Experts of a small language model.
Training: a variant of Adam for the experts, 866M tokens.
Below are experts of layer 2 (counted from 0) of a mixture-of-experts language model. Rows are named router (the router's row for the expert), gate (a neuron's input weights, with its number), up (a neuron's input weights, with its number), down (a neuron's output weights, with its number) and show model dimensions 0-159. Each number is 128 + 24 x the weight over its row's rms, rounded and kept within 0 to 255. Numbers have three digits each.
After each expert's rows: a language model's description of what the expert responds to; "comes before" lists some tokens at least twice as common just after its tokens as in all text. This comes from a sample of Wikipedia text that the model never trained on. Tokens count by the router's weight.

# expert 9
router:119082099142126116092140116139061140113146151101143105120145151146108139144100103100153108111146150109142115158099096148160105114090096100157149151111108101111148095113103122107105136163105157151150153143168144104147101144097146146107101140113111101123157112095149110114106153150100087153154152131148116161097111158146099108106160113145119103130104095148160103156100148100102108150151144121156159099105104107143143110102104103110159112104149149113153104107157105164153165087099110
gate1:108112137141142170126133092183127128137148158124158117129162139160108126133109097106151110129171144101145107147111108147151109120103089105126149161111103123118162125120094117104098084132099155145142142152121138117146110162123129140096101141112103108115165109164152110125098163160100102166118119109132098150091110111163108088115148125137131099118115105155133081124098108131139130142177131143130141149124107090185167109088120113135155096107183189108158111097141096143173142118118131
up1:097172102114142140155192086140148095127132172154129149119129112098147105106137115134118149136150128151116107104093110128119181098072120114150107135126152101114149121140131137081112105103113121141166147150126145081112132160164094111124092126109135122131123117132137140144089093101138101120125127095111118091110156128128089120119126155134119173123140073146127120113122102162112173119142138172145119119120106116156151138100064149134133128115134155153151095095126107074118129193148145
down1:132114097100125124165107123160160083128091171115184132143135125182107127099133188126145180132148139151138122117129124135136140120129111127121146152120145101122137146138125116142146121136114123136178090093126136091137140138135101131107109158076115095180158056138102168166119099089156160160128117139117154129097097115121154169136094133154123170153111118112129140091140150132148142143129110112172096110137101132135106109136135118123095139133112137129135097153109156156083089098109113
What it handles: Periods, closing quote-periods and the first line break after a sentence or paragraph, also table cells and list dashes, such as ')', '".', '.'.
comes before: "\n", "-", " The", " He", " In", " It"

# expert 16
router:120085101143128115094142115139060138111146152103144105123147149149108140143099103096153108108148156104142115157101096150158104113089099099156150149110108102109148097110103124111107136161106158153151154144165148107148101144098147146106099140112110104119158109093149110113107154148101088151154152136150118160097111160146095108106162112144118102130102093149161104157101148107106108150151143112157156099103105108143147110104103103110156111106150149112154104108156106161155169088102113
gate2:123120139118114148122129116148105149179132120137089136132157162110132114137112100093141131111137145163166113152081158158130144148154132172108140154097144151143148062095117118128091125147065139154090144149126113117093132134101150124127108127144105163095158165117113142096138129161151086085098167137123129098098117086122136125143099152087099128090136161126130126093078144141182156148154143166151136133111090099109157102132135117104149120130168113106118124099113119114143106143123151
up2:133145154150134141153156125126107142119181076102147154145132099133142143100130099124139138124131162129137118131178193139123133088128102147062121128113132136145134085144122122141132142129156136158132178167192140125170098163138091128164080145140130150092120128096090122115128147147142071115118186117149137128104154134140149118091150100120155110101130148154135121109175180148157123082157105106141155125103121131135151152134094142105134120127127124125148137128091150119132092118146139
down2:108150169152110197148094092177166157167073121090132172143141090152113151101112129117159099124091110138152118141139093125144110086137151085111140147107136103094183122161089089155112139103126118133129122126142132139122159144108089163139103162148117168126165138121117113152192158130146149151117129097112111136121169110126135144143100116131125145137144109098124125125129161154134105164126124162111156124105090118166131116118129129111136117107141164134083110131150120130127147123094117
What it handles: Sentence-final periods, opening parentheses after a name or title, and == heading markers, plus table-cell spaces before numbers.
comes before: "\n", "1", " The", "2", " In", " He"

# expert 8
router:118085095126116120128117103144110161112123145109156095107124125140130147167111092083146121104159142113145130161107127157132086120088083087174150125137092122104145114097094131095079108151110128159149135144138117104133136163090123149108115133090091106123155108111143089075130143148100127143172137135142140132098101138141098128109157113125138081143113112141146088135110155120129121155163145122148167112090111107164123145108097116128152119107132145108148091104143090163131106140066081
gate0:104130118145118161112181141103161165137101138172147140119142123135120143139090134145111126097107137134145143122116084089171086163169144128110121123147087128102118123130153139165190122153086160098082133129113123141167124167122134148136107148144116148160148122133158134107112137148169112120131169122115107131098132127137175119104101097127118075102172146105169094147087121100089133129129161106152188125167122157154129143118148121108108138097111131129155147140128085104133158117110133
up0:107142117140141084092133157102120135084167080127089119094107122185158141126174161144131119151102111150128117124107138129117142129135105120117158121092181121126114113129140130150160160151166146141155156153153114140145114155098164131107137150106149182124105141158131106162123110133111101158145134146154157123136133122124141127102130110166106165138112110142103133142140118095131158160132146160122131113191138143056144124136172123172137163131126105124157166135166176140136159092136104
down0:116142127171098131127144109144079154106129108108128126067119118122123103133104130168160094115147127156121071133128122142133086131144147139148127136128156109137139158155181118132116102078093120052163114119078129108129161149078126103164132131144118130180156112146117108102115131159119117143155130085130152135153136148110158109131162109124148097186113116156119126113116139132142154136123131144136138137094163161125130150087081133093116138137158127155105164123161151153109168111111135
What it handles: Closing pieces of split words and names, like Form-ula, bo-a, Sites, planes, and the word number.
comes before: " of", ",", ".", " (", " and", " in"

# expert 15
router:129081111131120108103129118133044136112149142106134117121142158142117145143099105099156116103143158120134123151096104145163107119080095092149139153114114098110149087125106119117110144176103163149158147135183127107141094138091138150110104140122115100121157117105141115123096159149099080153153140136149121164101118163142088109110162115143117106131100087146160104159102140110104115153146149129151154108121111112141146116104110107126157117108151148117150102108155101173154161079099112
gate1:127137148120118161160155115158164152115161142114153145088155150137096149107092086102163120077151098134137109114098128147150119113156098116112127172066106113131148082121137117112139156115117145151129092134131145110167144133114133158106109150148116142083138105112149109130109179159121116161138125119136082113113100132159132114081101136148108147143096133147121085112124101174131129171132157173125155164145120105169169100092133102112131086120153170121148134109150105124116132114095134
up1:122128110144157133131105127148131152147075147115147120157150128151134122159199135157123113095171156146139152153135153133120126110100119127120132128178135114122127177115111115123090070151138144113096171134080100130095141116108141130123165107117102112149105127137134135134125104118151195112119106091146132144122114121153093151164182138113094104160108132144162158167134159103129138167134109106142098120124129148154117117169172187144108130146116088129147120155107148166154130156102118
down1:107182161133116144141151134148113128153120163113131107137099121112133117136122114139121136154092083113114125128140107157133162109138165153092135118128107135147147133116153142095155122106156128111113127198168098118106137142136154086080129103203150148098151164149087125183102126139165090073113172138084115105132119117090117123108115138101129124128155109146117152106134100124104100081134135107130068120111139161143165117096135140124093109106134110145104152148146115139150123149117110
What it handles: Inner digits of numbers, mostly the 0 in years like 1903 and 2007, also digits in scores, dates and table figures.
comes before: "0", "1", "2", "7", "5", " |"

# expert 58
router:116085096142122107087135118137060134116148153106139098131143155143113142136099107097155106112144153110146118157101097147162108123085097097155146155114109097118148091110110123111110148165106156157144143150173155107149103144093142144116100140120112096113162114101141111114103152147101087147151155126149123161094114163142095109110157109150123105128105103143164103161102149107099105151149146119156153100103103112138146111104101105102155116106152146115155104108154115170155165087103117
gate0:133137092171100129152178104134103142108132129062173165066122093141112153118131115126147105151110140100146154137089151163135094086148112112149120115120124141126124122140124091117119138118107139192123138129166127136121110168145178141123101152128116127131150108093127093133110115155142096169138136129154125133138089127183121133103110105125145112124098073152090093093118124165108134143125119106136148141133136113152160107106115151161129132127168165101137116068126145125127086132152100
up0:094112154163160148128102142141099128127166112171114137150137150133123079117136136196113151160141170083102155127126084141083135146165139174162125140140126097156139144115137119151148107126137104062120117147104128131132145148134098145135154131119092115140148131132154150165133131135105130116102128200095128127169082122115157108137133123157153131086124105124143148154147139154171089141113167132145183109162134141100140125107112120125157112140117163135150108126112094145141082140129141
down0:145126127119125129152149148170141108128131120142188101145148148130161094126080108148119109149139116141153134164105128163158130143134159185058104135109146135098102128133107122158139140127114088123145105171147121110106145094141133151131133104103120133123119173153132138146146121132110116161111100169142157132149103161143165134123156139092127113144174083103111151170138130113090149144105129117148089102138159102103103100092116084123132120133098151092101108080172155127088127107164129
What it handles: Opening parentheses, the after prepositions, commas and table pipes, often directly before digits such as 1 or 2.
comes before: "9", "0", "8", "5", "6", "7"

# expert 24
router:120083097141129117086141116138063139116148152103145104120147149149110143143100105097152106108146154105142118157099096148157106118086099098157151152111109099115148100114105119111107138164107157155152158137166141104145102145098145146109100139115110100120157110093147110115107152151102087151156154128147117158097112160147098107105162113144118103134103094147162102157102147102105105150149140119156157097103106107143147111102106103111157113108150148112153105107157104165155167088101109
gate0:097110150148131148129137096165154126110159159110183136127168090147091128139101121115156091109162118140175133147115131154111122133175113123128148129127105124122113133105110097083105150162120150162114116129120164109119090105142164171122119113112104157084140097134179094142142133129154092121111158104150121127141099147132150135089137155136117137138118129141150106118081112119089135153132111140132148128161114110193125103098134079141150099108160161070151123089161106155160134136108117
up0:130131128134112148148081110158138181115136119118120140118143099131105131126143117141133122106128184133088063114095106111134097093064092114114161121116134112137161098106101158103112120157107152107159092129103121116122137159072080157117132122127118157124123138154131131139128142135148132159154101156079154177076099090108141141120115138130121130141146134132129167142164109116156102143149130137097112105099115131133139089175135152133150103113136122139138088118125144067183107134111104
down0:141172128134146147127126092086134114123089122090089098082146138119148096125166109102118131115118162151148113097129102131116118128101103101106115170139168172091109151110141149155134137133186087128132134155149139146168157121193128091147112110140089135107094092121115102088175122130141148104108082110120124151102093095150102098114156147123121146100157127113133116127126123147139112159132125145125108155128114131110123144152121108125114109160082083157152172123177141116113114149110106
What it handles: Sentence and clause punctuation (commas, periods, colons, semicolons, table pipes) and final digits of years in text and tables.
comes before: " ", "\n", " The", " In", " He", " It"

# expert 17
router:120082100141127115092139116139061139114147152101143105122146153150108138144099103094152106110146154107144117158101094150160103115090097101159153150110108105112148098112104121109104137163106157151150148141167137105147100144097148147107099140113109102123161110100148109113106152148102087152153153129148117164097111155147097108109160113145119103131103096149161101157097145101103109152152143117156157097106105109143143109103102102112157113103151150112152104108154109163155167088100110
gate0:094158170116135152159108127146145142093131111059119134109139137131072144167146156125148114140163121125114128157165121124156156100111120119085156173094103130130145144146065134141130120134100124125157086200128179127152107126122131147096160146158141115112106124186140147130144121138111137163165117122123090123148130123152125084154101103104144094105072117111151148128153121101157131109163167135124162156116125098154131098120123128138100112107133144140131117146096128125105099110131146
up0:106129158117113145165135142111108127114113129105139154107112119146125168123136116169170126128156131103074121114153117112139131127117117118080066180139139111157111136104086111133124115097101127118151116199123122163078076121127124174118096135195150118097107109167114121124100097175108120118141140159122131121145102100140114101133121163081145112133120118145127126136169093099141136123149116150117164116098155098138098145110106105123126114135111127156111163111128183078116140116121153
down0:119143121134128148154100094117136167115142099129155087102152144137125135175152128080114136123157101112136137092082133126119141128137142105171116085109129129108125168105127114158089095153128154136105098142111101187142095090123135138132106140115145170150095084087113138150119118139114072145111158154156154139109108160096131101107123148107089149125124133167157120108108147110110113110128148139137158151093103109116150139125131169167109137134118146128079100147094150166155068127124164
What it handles: Line breaks and pipes in wiki tables, especially after header or divider rows, plus commas before appended clauses and as, has, contains.
comes before: "|", "-", "\n", " a", " well", " been"

# expert 63
router:118084100142124114096141115139060135113149155104145103128146150148108138142102105097152105108147153106145116157101091148157104116090098098155153150109108099109149096112103120109107139159106157153147152143167146103147100145098147147108100141113109101122158109096148109111108153149101089150154152129148116162097110161148099106106161113146119101132103094151159103156099145101104107151150144114158158099107106107142142109103103103113157111105149149112150106106156105164155166090099111
gate0:106101139155149161149147099146160140135162156124140134132146120112093145138105091106148108139156097106115119167105106159141073147138124098145144164104090123144140100059082125108091107105110123151132091143140130114156110155107127129113130173096118094103142112122144113103120160161121131152110103160149089114120102136179135098115113081164126087122078115150127126146122125141118126127154136153135142138114115134131157105098113110119170106086140168100144082111132167173122097102149118
up0:140176084114085125125147128137152151107147101122127090092136177107143122095149152101166184128128132117153108105136175156132110120144152122113135152091125138134187095120146146141153185122151126102121137133160156128176134151077139152125109153127112099104117124087124096182122134135103093142163152139108159117154137119163131145131092117096126125150167154108123096101136131161127109150119168124137112114110133136115165129118147133124104096092142134158159165125158173160126103126141099
down0:084117127121157149112146109135153206159093144109078141095083151114091095127109093140134155119117109090159114166109155079108109151099106121143153134125105120106178152139124138138133122126138157128107117106181100144130182186128138148118103109120110097137085127113137132103099171136155170135109085130121085109105117126116142142128157106136105117104117094116154083150092140132160112120118150126135116131144117138095126138140125164128143109150141126149147132153129121125133147090176098
What it handles: Line breaks after a line or before a section heading, and table cell separators |, with closing punctuation such as ');' and '".'.
comes before: "\n", "==", "-", "The", " ", "==="

# expert 39
router:123079096139117107089135120134055133114145150102144111117147152149108137143091103089152105110146161108138120158098092152156105114086098098159146148113111098116150099112106126116104140167105159155150151140172142104149105140097145144107102140120113098129160114100147107121104153147101088147151149130146121162093115162144105113111163116145120106132104097147157103158097145111101110151147140128156159099109108109138149113099113105112156113108148149116156105111154109169154165083097108
gate2:129143173175122132133112125152117155121154168081129158130146157117100137099120077128093125136157166139110119170132122154164126119159148152136127142134102114123145160101141108105138114143106122138080114111108074106129130173147125147094137121118102078132097092143137097092125136153115109147162159100112134128086068150115123127128111129217143081105122125172126146114116121137120101167113185096157155130136137094145126131146158116135114144130118154111148131143137099121120104143110137
up2:133136200123091149127099144123150175136157117141144148125136113092102141128099123103112121139145099174126113153152161152105139135109130166134112092130097167139117170084110143109108146111102127191121077138102147109110121119158134106106145107129134123110119135118142155148115140119143119106082098166124130086120101126101153124092115147132141127095133136178116133064167116143144121149096173146116136153145134087115165137094148173146144128129127119139112116143085112129135081155153166
down2:100137135112162126131164125143097116107116156116123137139131114135141119138147140131101155134137096111106152118096114070126092153141175160117097138102168125119088139120132122178103163105114107118122069143087146098161127116093116132118113133133132126104118166130173104096117119140106144099117083169158107166113116116166107105116112149124133119120137131098144154177148166150151129113119143116137105080132165139137164099101094129169172140127190098118148064096145109119145134125119127
What it handles: Commas after place names and clauses, the third digit of years such as 1997 and 1999, and prepositions like from, at, whose.
comes before: "0", " the", " and", "6", "7", "8"